Weights of a small mixture-of-experts language model, trained from scratch on English Wikipedia.
Experts: 16 experts in each of 10 layers, 4 picks a token.
Below are experts of layer 5 (counted from 0) of a mixture-of-experts language model. Rows are named router (the router's row for the expert), gate (a neuron's input weights, with its number), up (a neuron's input weights, with its number) and show model dimensions 0-127. Each number is 128 + 32 x the weight over its row's rms, rounded and kept within 0 to 255. Numbers have three digits each.
After each expert's rows: "gets" lists some tokens that make up at least twice as much of what it gets as of all text; "mostly gets" lists some tokens that are sent to it at least half of the time. This comes from a sample of Wikipedia text that the model never trained on. Tokens count by the router's weight.

# expert 12
router:144167132150153137126157116107136093052065150137130119101097118170166102147165109128162174153103116078107135064123103142093116144185156142114111102125087091148144094145136158109160085142071168083102126103160194111087088138066139119116150122085098100099126122090177086157152121146112062083183099166105143117161094096153071110163079153103148121143148119098080065095104185131132164116183
gate0:125043160161160123142144143081128208084167091098095091082143112154128118149151204100071124181146078105161081109095143140118176130161164151132190122134112130150161125139136156179159128144123150105125105065129205143123093162146129136195146127075134136208112124126172174148115170112118094152136059111142127123102108067161112141069063081080136129163130179155150131118149102145122172124138
up0:134059156183099155090130103168138164130137078152093101113087154126095112139143197105115116176152129125078076139121089164178123097089141137087206069098109127131158117164111188194137110118087148096146117129113203120100170126107135150103173162146105169160133080117152134185110154167120057132104080087138131138119132083156084190130111115083141127148138149139123121177149154101138119090133
gate1:114187115167174080175074143094171087141153133120078141115094127097074108120148082089143145097070076120133100140103141094107161113177123094119144167079156132127139093076097107117148166146085147145163122091121173131148114089168125134180126077106130110094154094128116078067157068141112167103125176171167125162155154194121067087138119130078096135148093109091087106137115200161124194143133
up1:158103118180162142113095087117110098102186174137148113145103095135109110106131121107116158096140044168133077134132121216109103147081098127114170122145157138104105118164162101103173144096207138153102142147098190090108117084155115096123113111087194140160145119169063133125109092131129050170113148098097140125116118148132113129141134150116140094064115166159152153074121125068146100125101
gate2:091120169149103106109171119139130123118181103076176119141115136157105149078167158142148125116161136177118106133142091114116168129201143141185150169133124104106122093176175140139119128128101149155157135132178132152130093127134129149216115101082118130165087202142144158176133112097166083162153123126126147091109118144088076119161136120116079114094146170130121133191098143122054178103120
up2:116118134118082142059133122116109088105202112152149168162124102116150120130158129131168150168127141169106103072114090185109141094192108102145148099119088072117165138169160132102120147191102075129164133150179157133154127189146131144157077088093122114181149159148153110138131130051157081142118182123135095095119141142112146103133162098125124095119158170068116165171121107140126112139114
gate3:158152127123094106125148059148078112144189089215126167122124166166117190125117149072125153167157021106072103170113122096118127105128123128129078130107162089111117135124144145156133161098154165085105081140172166174156164138154048084082068136153168128139065141076090163106147162101095139121147177119086090187161113082091078137115095084106088150156123168099143128155107160120168121084118
up3:097107129081125152141162101153132106117169117146175172125129193179132131139132158070126158149125122118031091178161141082128080098064094115122125108104127078098078166147145104122122149162182147109062098085120173117128153133086077135079083141139093133108081153056134128128169192089096132132122168162083100125141148083148097140101137130085126160112143204122100057142106073138189111090163
gate4:095092167150149219082119073136138107057130083117150099110157049184115138131140147081165140066128111110200144108124107136115127162111085096142133124151161159159107062157132114145169076172138187166170164115093157168098135124104116154074136127065130135111161078130131114124134143111118160106110166088148095119152147142079153157136104141195138149118116112149124098090127132074124094091126
up4:131164117084140132109104066125171116060093109081103130097159093179085125108109144141192087070137059096144151106107105070169123170103122108148139073109184104145156103085142155106159099122128206170105176113123099145097142124130168123126130189097128173124166093118139108114080192081139136119109105103138133064130143176137080150180097119184101127105131137110122103129130136100097086121178
gets: " the", "–", "%", ":", ")", "′"
mostly gets: "%", "′", " km", "″", " him", "°"

# expert 2
router:093114092063162111115139128099197144145118148190113170086129099134162167110111102110151108107085151073173150141166135159140206137110103055129155147109089114161134119094153100142175165091142145164177179109123122164109125113104135131144134128072072118105092151089128171102136136134162132058094107156087106149166183119171100160184176114075130095120092130113162165153143179185141150076099
gate0:121185146185158100176140098151155131135143091139159126127154182142141150097135117088115105140149112121141133136056125103147112138079090153156069151156149078117124080143103094156127152144170085128130158103105117167144086133122083096049074185077173099138075110067170131115106107154118097160123166158074116096195139179078166109088113089090144144163154150147225098193096160121101126135098
up0:139190120155152100180123137117159166117193134079102128119172096196079158110153106092097071122101138100136133150085125116108094121152086134144041179117146074127123151100089209159140156089159084131101153079056129200128087115115130117031128145081129094152085150087133183127132133169098154118153152169117088102166184229090120099108125057102154105153132127140167161196149100094123137097118
gate1:116152131123110230157091106086098061086184117157142085128149091136134163126121119107129188107096163143097098173113130158142122142141099168141156084123151120084134150092091206084152124127175133124156105102163114113102095099161144128169192110157171144156138086173165141115172172100110135127140160152104144119107108167089160162215092091127083149131153123140133086160152164122130173112150
up1:121136167111150170209146101082140139133179118072141103137146154127112190213092131114127110116129173112086132159115139093113133118132128132098143106094157076106133103157094192141097079145100087125191125101067145104123108120165120114148144139158125136170133112170220143102169134146153174122112106100099145150128112178127176077144058110101096144127137134100142114120218108126147141109100
gate2:083177199170099113098125167117132128153095086072095135156150115140099133103105156111182219101184129149149084129072126116145077143086092148109144132139160137114164151130149068201127148159148087108171109088079157149106145153130152136118078128141052151142162092132095089137167074092139179088159167150175150109086118122155120101111093165117117139156117114174097116141171113089124127178195
up2:112179119139115153110108148095179109128162123085073139151143121135090161145139109139126115115096159083144104172112176114089153138121108104083124130073140052097196113123183108228084111138135070099168116101178155156122164112119145103109102166109093169140198098168144086154121059091085185120079158172156165120141118152112118085152087141120109109115129088155114170102139142127137157149195
gate3:131122139164137126150122099086083073064143139119139148138153158137099112131106116089099125114108123121072126128112109064138191163087119064116138172198152060061083122146091148083117165141087140101119100079191139139130126128102154122172161084191157104128097188109133139218225154126169113051179156145171132145141148112175120126095106118137154136030081191130159085131085177096103138148096
up3:061191081116117158143168118094111118126145158138160152123178083094161154136145161114149152114092105163081111110114081104116195124096173127146126155200130112064151107133113139077083080099155136097128076149163136220130103175098199130171177091147119157153135169175110149146195127133184139097160135172078098077138102137138124127107149112161154116087106166140187131176114181074112091125072
gate4:085126155095105167171172190115149137050091075146161113076134137123109141091079189113161178119160059101148100157160127160089166092123134074076121202120145116086118079105126159180149117120155115087155166154096077151096094134081072086115127141162086074131148166134111095154106144118130178119170117156081173138176120098154077062143094130138136147136115093126125144131118140145135114073083
up4:114125139109120114139133175154117149119093075084075083077123078097117155085119174126113153115157125129116126171125091144075176130162173102089158148112147157131121084100129089175193094152140193106131159102171110146133104101118122106115120128122084090149113134129187120162173074144125159149102139127141182180179126120176044114106115171155114130165119094159094111127109161103093162083104
gets: " |", " ", "0", "1", "2", "9"
mostly gets: " |", ");", " ===", " =", " Phylum", "present"

# expert 10
router:142087163145109084124143117113170120149206109153142153104083096196118172096090116132153148191104103110191158121056186052128077107144150161090120154123131136125117142129073120180040182130112173145096138150145112151071095086176101114146133109154074158081156196157132148148195131194129179139105110072085091172101127159132144146141146122072099161153106115163117112120104128134132132086118
gate0:091173114121132174152125128122121192149165114128132090138059046052172072144113134126128142150138095080122090129106095149090133128126104089080175093148127078131156096111100118192138110093161072066179115158093101168106113159136178146154123104163107181098164119108123088139143180142092162142150139130129123110149106147107092163073082181191128162109133085181175096110121198141100129138100
up0:106138078094165173108121089097180156112202138128086089150072101109156121139128103107181128096131161118125131162133102102055169144143129081112144082129142080072173108126135089141084134122199116149195131151163105177156078145085149140123097117129044206114113126119165103114170131105112120186119109126105112065116091132090099119104120185193102181147076030169171133133138159108111164102123
gate1:103152178097151159126104125129118104111155098128110140160071146171087113113140111132030141197097198106156136115071103122127116117145154222109116171139164111142113134167094130053079086082152122114180142140172097115128059126126172143183143087134137092147094184168101112125192133148126105177089121059148196145116130130191131171091109104138168152077172138136125081130114090153107118155157
up1:108126157141102149117148132160091056090189170164129207171032140137159088137041126111138133123163112133108095125183129135108242118085121095074118150081146150131142084112146170085114146079159097147116127133137134113123090092202151157110140110041089080092134080113094141118143157149198164110118124125102103107116113182150122134107164133123157143136099137193154170180157074126156076109160
gate2:143148085115122160129116146061152129149128098121133157079138083087175080119137148126159161079143164090133133174140113134151093138113141117175058119211110084066146124132144139151124076156102055132143138153112148070094067070090091194075150139151075189100146134136124072121144171110124156164125112134098116169155159109170119134119125111155161166159150168157066152127122121118137150115143
up2:127148088118166208160149120105150147114145080114122140139108141109119144159053173080128078060179177129160157122093108145110095136139178102170059154154141131148173117116092082083141105078153090149158137161088143196105121086074131146129145155051108158105094171145102123110145156108157115169166167104113128125137143121145173115038139107147125103126143147124132111085135176036086147145152
gate3:130110163185137076177104166136117158155099179132138163058132150102163164115111147072172198103146182161032090081125118144104153134139193079103092127149149112093105124114171148147140183093155070103101139116166149108108096152120109124148117123141110123129096099121117158141110130161111158161088114161150122099130105076094144130176087074131080095145086128076131105146158170070142135113121
up3:107106149163130168147139168151151137139175153149163131098184114165148170142140089138095168089148132133069145087071174098135152072182120123045129156149123168145151107139152150160158140099115154135114130085112086203161069109069130127123173117131093096133118091136093171128093190147111133118078101132120077148063123125110126089084126106171124110196093052125147151169072154169176128174153
gate4:104121143094139154136159105115078157148130124127148164159192165096181148149117135122090111145111133098152158116108141149090124090128097151111113120101140174164152077150119142122191162157122087099156039129076156131170151096110118129164086108123144182127102143086127085091085169191114126123141108130082127183133130177125118112172164172098095163111108154151131074112072093126131091087114
up4:078136185128209124127137126149122185167151121108124147154173190065184096143154144128143135123122172165190155121114105136063077154098105147084136085066095136140144123087157127103146185148158091111186128200094118116123089097145094120113153140141163124172130121108109120124087190123093155101117119123097143129154091104090130142140124121141137173151087149148132089103102112112110156137096
gets: "1", " ", "2", "9", "0", "8"
mostly gets: " July", " January", " September", " April", " August", " November"

# expert 0
router:170132136116061198058137103068100130158125119183123107122088097101125186155121172145128120171097143142108117074056114122141095145081106083110138107125132108117165172079068133146145149128156143126104117104157064153097120140088116158131110172102116157164162123112093148152167192103141116083140094105092115140208109083130123184078076142097135124134143096166124139111102137094138113139178
gate0:133196124154091111143148132115168158132138126097110066132152112173062126087123109092157158145161182120119108039164134123100094086138097135140150131168119119097151132135121165137143139075093129136129137099146103096121123135133108126099152185037113134070134082197105108112164099173151212124089144140087148208119109151178123111137131168104120038119123168128185144172121136130099122193087
up0:170126091121085102120133177066144144140107162134102077115082083172085110119102159089135126176113156115149128091144157082124126097147095181153126070163166123082132105103097117154169126098123147149094144112139155095128152184156118089106142128122122155169144145180103142142115153143174211177063090156066148131145131143104109132152144131106110079103165134122127112160133188101115108129104
gate1:097101138179082160188105075110107152055071141111163173158135122115098116131117144085111098111139117222155087136124137119180138140125089116140088159113110089106114136134082136049097111097061140053056093192133099117166137157083118112129115089165084118115166114138117160060118104165118153130182137171136192074166078065101153109107158123105139093132142117134164100123142126126126123091171
up1:108134171108116100138072050087117154062097147137136087170110101080045100103123196108123093143137104151155096128128118138159130110129097145098066144103159145114094163137077128126111134128109091127044113193116121141162157175084056104139102063149130113107131147105093069070129115112152176123178139122118146028165069092096141098107129182039131121105121108164119135113148117132132134074155
gate2:152120114130121171153120068136117138131136124152133120141066136140145151167115164155080077149111115110158132154150144123167151119099141127141136121120137105130081116150152204110182156179154104099097120128159132143122139111120143175057117185107145198148146111142119108078136170148096110098174217166173138136149140160106132126159171123117165110128144150087124156122154086083094115101087
up2:157120090142162162143091081151127109077108149174112123148127140130199126138133127153086091124154125140157128160141150123195130124096081104149126136224134161094106108145174188109073103121162102150128151123060130130173118076139154110094109130092102204108113129154132147121140148146092080076212185138100158137146162165148112134138102113204171154155140118148133129129140154152146112110091
gate3:067119135125097105156114103100141131084124125111125208113142093140142181072097170079126161121192168121096074120093120197092118124186123144103164125174196111143107137189109146151161074113112161118116143217150182158087102140085109160111122161064127156077137104091120111096155119119101141102137088109076153128146133100106171195140114153120103038139160101126100122151127143145150151156178
up3:121176185158093166105127079086125122112158147123108145149203144099135158157112115153139130094115170116084081158077107119113121064169124139087134087157171114137152128150109095158137117102121132114209110145179141094149107094114112205071110160133108139050139103092137062104127158157141149130094141084122206152113156095123122138159080157135054133118141128173136153156107151159156171103125
gate4:134076101101154145120144099099118099156091102137124142104106121100119164095082094118172165171183136117162154195126070176133147164161112134073155166137114080094124144073124097108091174120103135129128163150151102070156103041170085117112130123126119180097107138155127120107192133109127167161114144158131101210135140178109106078159107110143153115196104191169116115108073099084150146077169
up4:153111089119164112134179144099117108109100130097130089133103101184117151105128147113117144163112106180102174146073213159143104118197127127086179100135155061120180143089054169088135170108119109180138119148105120098106152112161158091108202140079117138116079172163111118102155093091105150190091140118127114167125096158133130119086119163177122123185139174137106084068121119111169140135175
gets: "0", "9", "8", "6", "7", "5"
mostly gets: "°", " ==", " ===", " career", " km", " years"

# expert 1
router:100171099096130133058120159128124140140175106065133164155117120161123160163164129121127132113169100074058122100205132113127122139077171157100117125141115098137160142106096149140139029066174132116138092171173178127161179143107169059124095095073142155131139132083141183153116117171094165141143135129115159204162097151152107094078085123124114164130097110079095073088097148148180098155140
gate0:079129176174160170100100075132165126144176103083122122105171142127145146094152102124116114143118078144079150094112155108073154105109106106133125078122135067101044156088146116153107104138157141126157153047114133136133122159109145154114118132182083117141146111144180234132084094143153087140134128108151154182107136166140086098088143147134095184168129064137094167114107158084125183104162
up0:118117178185115160109101086139112139131160073153127081136173075156146163098116112110149107142147150194126125099124200125093090149132131123171121093107106120125094134088129101172149090120154113159163165074109074188092142140166140135089081130197119157101171116150149226170155121120142092165089147112140105179063200164147087164129146172086096154134127111127106173145103139122115164151147
gate1:132111099139144192079112052120140142158120151057107147124132128216127094151125113094106118087176099126108127118189176115134139115082127115093113179153148125157139160124094114112182169162135161179124148078073161130110092157120167107178116096126173150138112151103116157110171115104162074145176087156120118117179144103065112095153122136100143056117116112114097111104123181153139094153142
up1:141119103129159134130130107100086134154132146064128118125055130137149084146140098074108141016143115117146156179135133126092164141112129122110136184169122120152120156074096112128145100120135165159143095128091186170130115173126175134139078104076174201143130123124120198079164092148162066173169042091105091143112134107099159110147114116097081132117118113104144128113110133163153105143145
gate2:165148165125151097125078093084149186167116133159065115176070135156164066144134195132079177093117132100138207066132175146120113127142138094130129119156152150077157155049134132094122123165113115128132096136106145167125191101120212135154120167128095161180111183157162135138180178143142104122156162142128091062118146131123093139169094129167158137186121078090170169133129161103171095089116
up2:119148104127137134164066118106201134130083179171073088155122106102135060140065154135113202113173129086162177093086123131167104112162156113104122123105142161142117092049135125118172148139179097065128147096067162137166182101097115145136110118059139078130111143135163079135104125157116106132108184125130162078117103082146084151155106079107152110174161102075172105150095119088134114149089
gate3:115132137098135163120117085094143134116153131116143105179082124142105029161156131091110179142164081122139211151116116132133158187121105135083132115159128096135116107094124147119116131143140118164138123054081163170209075152125121130138138189129124087135176145160126062205130162177126118142112085125083100137068161171120149122137133091116120147129084123152163083128160169145083116150221
up3:165139102166129154115101123113144168100111107101177107187141138144166094190153128139104133143195085169140165180160154188106162152164150163110161072157093117146122117152138129183099128113136130166148099088125117157137153146163140179141150150107164089165136076083115098097146139141186095143117108101138132124097145106115080119178171101126110119165097069143126141108136106134097118094171
gate4:109141186111125154163040088084111166083182167087051189110148119148150154130110132103137090134159096131067126207198124159085170136128149123130119118117204122159107096158104156094177170097097095151091125146130100125094127101164142150148144125123147049213185138123043166066117105127117145179110127151135135088076150141110178091143162094121114105135160098193172167096113175078082130105178
up4:151125178099132131175122096121091137078169162086088165136183081201115098128110129128149109105108122148118101155171195152111117152142113131117061142113173138182125091195117165135155139089118108103119147123152124079113131092150116166096091138116158090147170132101093162101139119050115184163111148179125161079106089159141139071151149118171115134209082180136140120084143140133139088159195
gets: " the", " The", " his", " that", "s", "The"
mostly gets: " that", " The", " his", "The", " their", " the"

# expert 6
router:140050113110110142114160111109078118111117117130120147162102153197075143133142114143125078126114102160191148177129105186163160163070084168098099147116189084111122090141173167107114084114114070165100113132129174123177121053136152150186101074119152114130112158193095071097133151087105147168109127113116106118187061071145156122047110093139096143120171139113123171162095151144155044122121
gate0:150109194166118102137117129075086134078101160107152121136113134140172124153141200153126142126119115143173143157131139048187129086160111107118143154165111102179165150118179141147085102113141192075126121122116123170107142150110134098133127104133136153181107141071131110141094191140137193163114111151175087145129088096145101091162074178143088133164108186189146120110127116153111109134148
up0:144106145139124094118123104059047159090163159142088151138125119133151116120149190143152181165121088169126092091114077081126139161168109076101107128179139082139141140174155159106086149139105135102162094073107119122120129117071183120160142142104130160157179089146086080120135138118081131139097116127144126056149160053101125125140118174136098121137133151203149146121129109157167104149132
gate1:156150101136163191158124110119104155131201121131191147100095117209123162114157127150137110085118141182089127128149073137150123105075140108134172128136134111119159061109092089075205180162170118123182151114145076100160126134115169095159166114104115126119093118150181128101137047105133154137168176070122146042115163080089126127151144153126129142197094100120148121129079113105122108182135
up1:134114197140161147124142086097108098086166112131185143083077152145106147075140114139149186108108100144071095137154070161111161099124147164153136111176143070123115096072121079089118150238148125176094147077141026111126216120129091133110139146121108123158146148114109101099118104131131188049164185077155118077102155139107105131145099137122165095142143094083145106176110152071153110136161
gate2:065155101133102114135116170100117122119107143120117124085093092103213150187084146095142094162104056099076056161101134103135163103146126129116044119095158125108089165139108115149111066067123097182157118154083139105136178097145113110113136110128094104152081157102095119208063169166131183090135096130147136193148141112106080182110102102091110084139159161109111107122160133105095106132149
up2:137149169182117125181151170130136127111150140110146107047123122146181199123044157153162120158103068142098104127093132104178123094107107179156128126121142112127102155152137136177076099090170209134142135136159159073123165109159110083078123092124098096162129138105116100160090153126167126097172110108075136174176204073099061110151077078084087112140152136146091113193154185152092141092192
gate3:158108104138109185084124106129112105153129144142142145058147123121063153153069151096093101046145161096109158113061096120078065146143070140150152152195181094107161123092085156135133112160121169053149101104162170133118092114151187068088100053117039167112174062130165138127162107115147114155155131092153127135138079186139138074119164124163174135071169102148078133159089102134148139159155
up3:131144124143126160142105102165124123119103208151143135143149147153136099136110184105127128098167156092092177163100101099147124138136116130134154097186113079145178143107136158097127142137141176055155089138111130123139094035107183069085157083146081153194112082183158165090156090083112109085174124129141123062111099099098082139139157095186152125045146101179087148117120154137127155130137
gate4:159137132117255191120109080108188066094122120138160130102126114198168120092121132113103113149089183170117160116130114120129099128153084137109112101174173147082102098110161151129051083090097139124135119124139149076112145108158077063136092142128138130140162153149123127175112114026095112138118098119095129140137124166177170117186119117153137125191129126126131177145116081138146131106084
up4:125137135099168183127124043058165045083118120115151151129118105151191141116136150133106093133061114129152093144171096131133098094154128125071099121107107151106078086189138086154042094123100151120136120069132130121075159108094123087116143104111140169095144139123153114138122200074151131088095178136134142127128082169131164124200085121103105073161102139171138157139113105097116138123090
gets: ".", ",", "\n", " and", " was", " as"
mostly gets: " but", " has", " which", " who", " and", " where"

# expert 8
router:099093155162128183195146144138117088147103131086122116141149188134072154152137076096153037113177086136135130164136116121127133150144125168148102121088145100100095105104185127125195162080158138108160139073179169094120113090171132194077150086177125124129096117112166148057143151134099133107115180172114103154134111135166146114169160111114108141090145141114171078149163066108135125181148
gate0:096118138061090133140118089089106200145166169167161197080127158124136161102149127075114137134056110190100163007138144082083114082110143184104089165081107150130168159122101214109101139075146146101071136108133157122115134113133115160159138140141136116132066135127190079139131114141118080167160093157143169123110124151138143106080137151161138111134128107139130106142133159178130120102129
up0:099113119101100126167050157119088102152143159135145154110067103105126116120105109106125169104080113146168175069167115153142051162121098097112180139072114147093109156203148165147101184099114171100075130135120097155083100106132102166145147100154131186126092145109130144133182089152117094130113127164078145071165153107103097144143165112107070144116093117132094115144109158134163102098108
gate1:148101138141132144111147111119144172135129078079137166126139135127119056193134140118126141116149181086096080125131145114084118154093182097166148136060147121075072106068135142100166122133109171145106080173148133117093112078096110096133105154095097137153086183143125112153125101171169171195137170193145073119072167150104162099137118142149136158117092120128178210125170125110092100094131
up1:153155123132149123119120071169145155139168088119147148076105141178158092113131182147178116191094202160120095179065132154116119168124175152191148119134076148128130090151111142114153124144116129128128107101123149096093106068134127116105100147063156142145135151157134096096134134182173189121114155129115114117129131152108101140134061148090115133153106100099160202091125091074080149097148
gate2:107184094140145207122111180134077092109114150141121112123168100195117184157110152107126125086162151114141105091117097089127159109137119151139114176138115176068079162165174073150115171132140167163071150175164124101140167162130129114138077118118119084138158115142148082150118142133089138103106150128132163208048131129142114131187094134095099186046124149168105132100172185026135161089153
up2:097198142182161159100118174154108076119162096104119120113136091211099117128138160097121172130079139179133170076081127120096101124102151184120137115162111111027123102129101122144149121097182159142088112124119161088120122094134172092068073093078153108172104070157128091145124131125148080136126101103137159173092110156147113161142152103138067146035103159147102153092165118051137175131141
gate3:183098060098146170118064131133072151161145103134155107084171122060146190092143169118107167188103166156127091144117113074084132101155084113046064136088097122189086117108152161152059111174153141108094095131152114107112135107139103117127110155125189133140072081112128140120124134132101119145097137096099134145131147171117086092100141098098124103137123171105138150161087119060202104086122
up3:139111137112125123176048133139141142016137178131166169149155166142163191097144113100128130120069123172114100096132144130157153123120102110093128166161141174106195141141071148113132148126174112112147110156129121093057184129136135130088117109166135120152147107171161171127096154072096133138083101134120117159107147095122169073112130091135115139128123147124199203078098089092176128143152
gate4:139077132109132148076124137110186129132163147152179156183128166131143160113143158214079128114136121111114102089203111157133136174072117139115156121141146173135124100164170101137167143113183142099143153115150188117150120133114151184165131124093152131142028076139133126099095154135075102097133125195110155110111119063141144222097136150151093164104146141116053127151117149084121130130126
up4:107109141080082128020135046081156110078175167119072186100131112148149135102174136170144134139162083145124109105132129067146141151129157118116111124143083173120090103101174081108147151095119138103121139110154121124086170141093151156134114159113123152118143105135139123089100183172118106084140145148114119152088062148173155141080147132104083096116153111151056108100116106064118080164204
gets: " to", " in", " a", " was", " with", " by"
mostly gets: " has", " have", " been", " where", " into", " would"

# expert 7
router:165095184129123042131129114118163096109128099121109188164150129128101099120098077100161132140111162123109134103110084129110174128095135151102124161183131149103091149105063161141215099161096120113123077178157169147088181135152073126111152074104119074094159187110104125116175136090063150122142120167119075098131100116091169115136123191118156071106136044165118088123133113172115100165126
gate0:115120157084139082115162130124135076151162110104133155125056150240160150161148124092141069160143136149076134131127121094176177172118064134131102156123118122168089041189145101115094142116166155184081092080111163137134165142117127157147132061118096102128111150077138097109071107164102126150092163150145143167115120122135172155123116127151107093175101170158126142107064149171133139087144
up0:132142137068076115125127146164085104142166120138163164141067194183203102147127151124124149073125108108128069112136133103142151152139065143153107152151107127146102082171157086099131129125097143176106123120098131114155144094094158166137210064142144131117122122136082082129049120144108172140143108111098111114166137186149177129109138142159140135121116141178065136040112153164163154155155
gate1:172140075130103144116134110132122111180118094151142138054112100098204134131089162084114146163151151111127190084126118099100077081116135139169105129131164150158141161131149124071180096164112121183114152168128110154062074148153125113093091101128118098144137072128171139146137083153181160163119185157083143139136113120081087105155132115099084105182094134052165154121200141146082145144161
up1:114114070077102178100130119115133118165082059168138144104143100089196109133118129123055179145139162097110120101112155095142092150106125099153093134077150138153121151142155163155172115167096110136146074176131120097089124150167098122091130059145150079180160126154133147109150194121158134097118175158089139135119161153122130140195127116098146147155129159100121123126161138110099110149134
gate2:077178082123120171081079190170097044095148195122140144139161133130161117133115105069120130144113175083126179117154142104101137080193139142132128107107124207134131098143123154103051119103136127114157103157147221112133103104216171117130185118090105085134173132132128128059089140095165150166101150098153097206100168144171135120141123118131165141128096060181177160148129126127115070157097
up2:113110076136113149086104158144088051090203143094091151104080094172096111158123098135112112113152118160122136120115138125126100133119146168123126122138145109119121166136130148098089110101082109076131072169190181112154109062188093098155154112092160100178171141188169121134106087140115164137085181091165119170133092120153134127074114143155108136167162125166160106131126162040169115161068
gate3:123152141112147133132145113105130135079089124170124131187152080128149137146144125141222117152171070138188058106110164087139138183135143118113125108178083118058131138196089145131118132130201113121130227144149136131151198103121098148190145128184140135083189112125121157111098154111167149149082133159196094079128092187146117200176080143110164115103123136157204141116103147122126164124100
up3:135131129144116134139128120169123120112100137198101107150162118060105206133145126158187108144130080117154074086063155100133118147178112130074128122111087117038125101168123132143141169114145072144146162115145111093167121160147094137189146101191149099143133149187099143110116176098172150095076171127218105132135073191110125153174089171123109111092116171174135141137110141140120142149132
gate4:123150129191078127123116120112181046169134084081103106153068121105077134141145138119128144091095144119094126111134170160113126077084101159166149110151104131146117128115095130136141155110155126173171170108128149087197086085119117159094159093147130110053152079120153080104123194145110095115084044100096081114110114152109153120147125089151187183114127114095110149124110109161125160156146
up4:091133110130101054088160084119140119139131171148094126109126127120078100127179131089118143126113102131126108086132090159093156142122051131152119136155158098178088136157141152113187084101151061117186145113168119068176158108094104141104142121121112123086118115136137136118126172143118150110083118158115061129143110126066153156060141083103178105150079162104120120140126171156108151150169
gets: "\n", " ", "|", "-", ".", " a"
mostly gets: "′", "″", "|", " .", ".\"", "\"."

# expert 11
router:100147131197129122134150149127141081129124080115088190147083138187162136122125121108138153128155095094197114168110101160119109116146149126077116141148115135130121090154163163134112100128054120175175129150140177175096124170112169124185184099117170143053116155189085131162117137138131152130146102147161178032117091153150080083158109149109168102181145114152134130177132175114226149111050
gate0:108161055155074154153102109105156133130128092097121098123131099139166134107118161126068192123073078195151138176113174177161131128139140145124169166130126163159121115147125143123129088141099099148134120046096110073124107145127140142102123119049188132149173189168106127152108111097054161127132148165122079109159123122120170132093125140143182142118082066100115162140116114117096110157156
up0:168084051147109191114111130104100090154098103091117140165112141120132139102131152064104136135093137203145118179068101122199113111119109164106132217143121138141120097164141099126151096148107137121180148096088097120102133099104149126137162139082166137125189197148109086113133128116100180162091174140136131112108123136136165105164143121148134135107079040138141172100132116128130100176158
gate1:078143095159119119094132153110065122135143115103121100074126157110126137162107178069118132111140116137136116148115174177136162108143110157166115137153184131109141201164064123163191124154096143177101202135142163180041145115100117128104057092113122093143124112093108123140126184124124132165155125134086126103113107093124131193124113090112131093150138100215105106236161097126174092124039
up1:141161060127134121106136154211063070117188103111132150094149127124126099215138125110120137130114099146116099143113103161146144101106127144122114110088149091130130141173122130096178153140097094164085147126092192175043134098125113141100102108119152117115096060108108150125113178157117204152105148087123135107112167111091121206085160166150085126153113100127094054188155152072135162106067
gate2:100115108148138118082122121109100163128123085135157133067100118122129131124109099063096092127135150128146160134125121160080121092087091132134123150097181126117174088083104133133122103131163139163132108193136133143173093088159130125112132105180166135125180142116108103145126116090135145124160085166088094103116168124164143109148099147169180151106057123107186141023173080151169115132109
up2:124135131153140139122074130080131165083170119097095190119155168108165079131124092061116122074087115106188139115060070150101170119145083140138121132144200130142152137165150147138139137171191115170093114122131127124150109109129144071137102079138151112146165139092076078144150062145136150137134107158139174150102121170162160091160079126158137113164094106064099106042137117146160098140098
gate3:145138155034073090121136170110062154067144094143125098157047092153124222087081118114175128142088105119123109140140124074118108100180147131146145121155168088117160199185146169123194151125127187110153110121151186129085119104125089162149094090104137124143136131093132165105133140085057107137144184196068152121186126128148087075091171116135052105099140053083190171109138113181085141130097
up3:080082156112083096129114127155131131139098086124134063115082123096153166076165108137113147135112063092156053139133104128115118116176138106097183149160148106105107132111184157181161067105131155128210112108116138119101133108158100176121082142136100141102130132075184173097078130064115114162148102184085112126154161105151128149091118134084096089184135087135151176202127105131072210122154
gate4:080168101142155200162125124117099157124151089124110133148120154170125112179114144111107149143140119110098107148176104057065138141121128132123165098161124156171138118094109118082138083165141148151078117162090166114153139101164153122098099089079124113165101059113148147169115150178145144129141186109153209085192129101138081117157132115078140072071160189096126158124161156119144101127114
up4:093141121088140161116090188066146158110180086134151144110089094179059133114103115120117097177166184156144083115125099136056123151185106132141129145160163075133107162122084139097107057091178098145075105092077119172122180123192152094156098111090157117134147089137124113149130132101105135150158177089117206093156136108094077156132159116072131057100095108139117163098198110125152124084139
gets: " and", "-", ",", "\n", "|", " the"
mostly gets: " and", " is", " were", " are", " or", "|"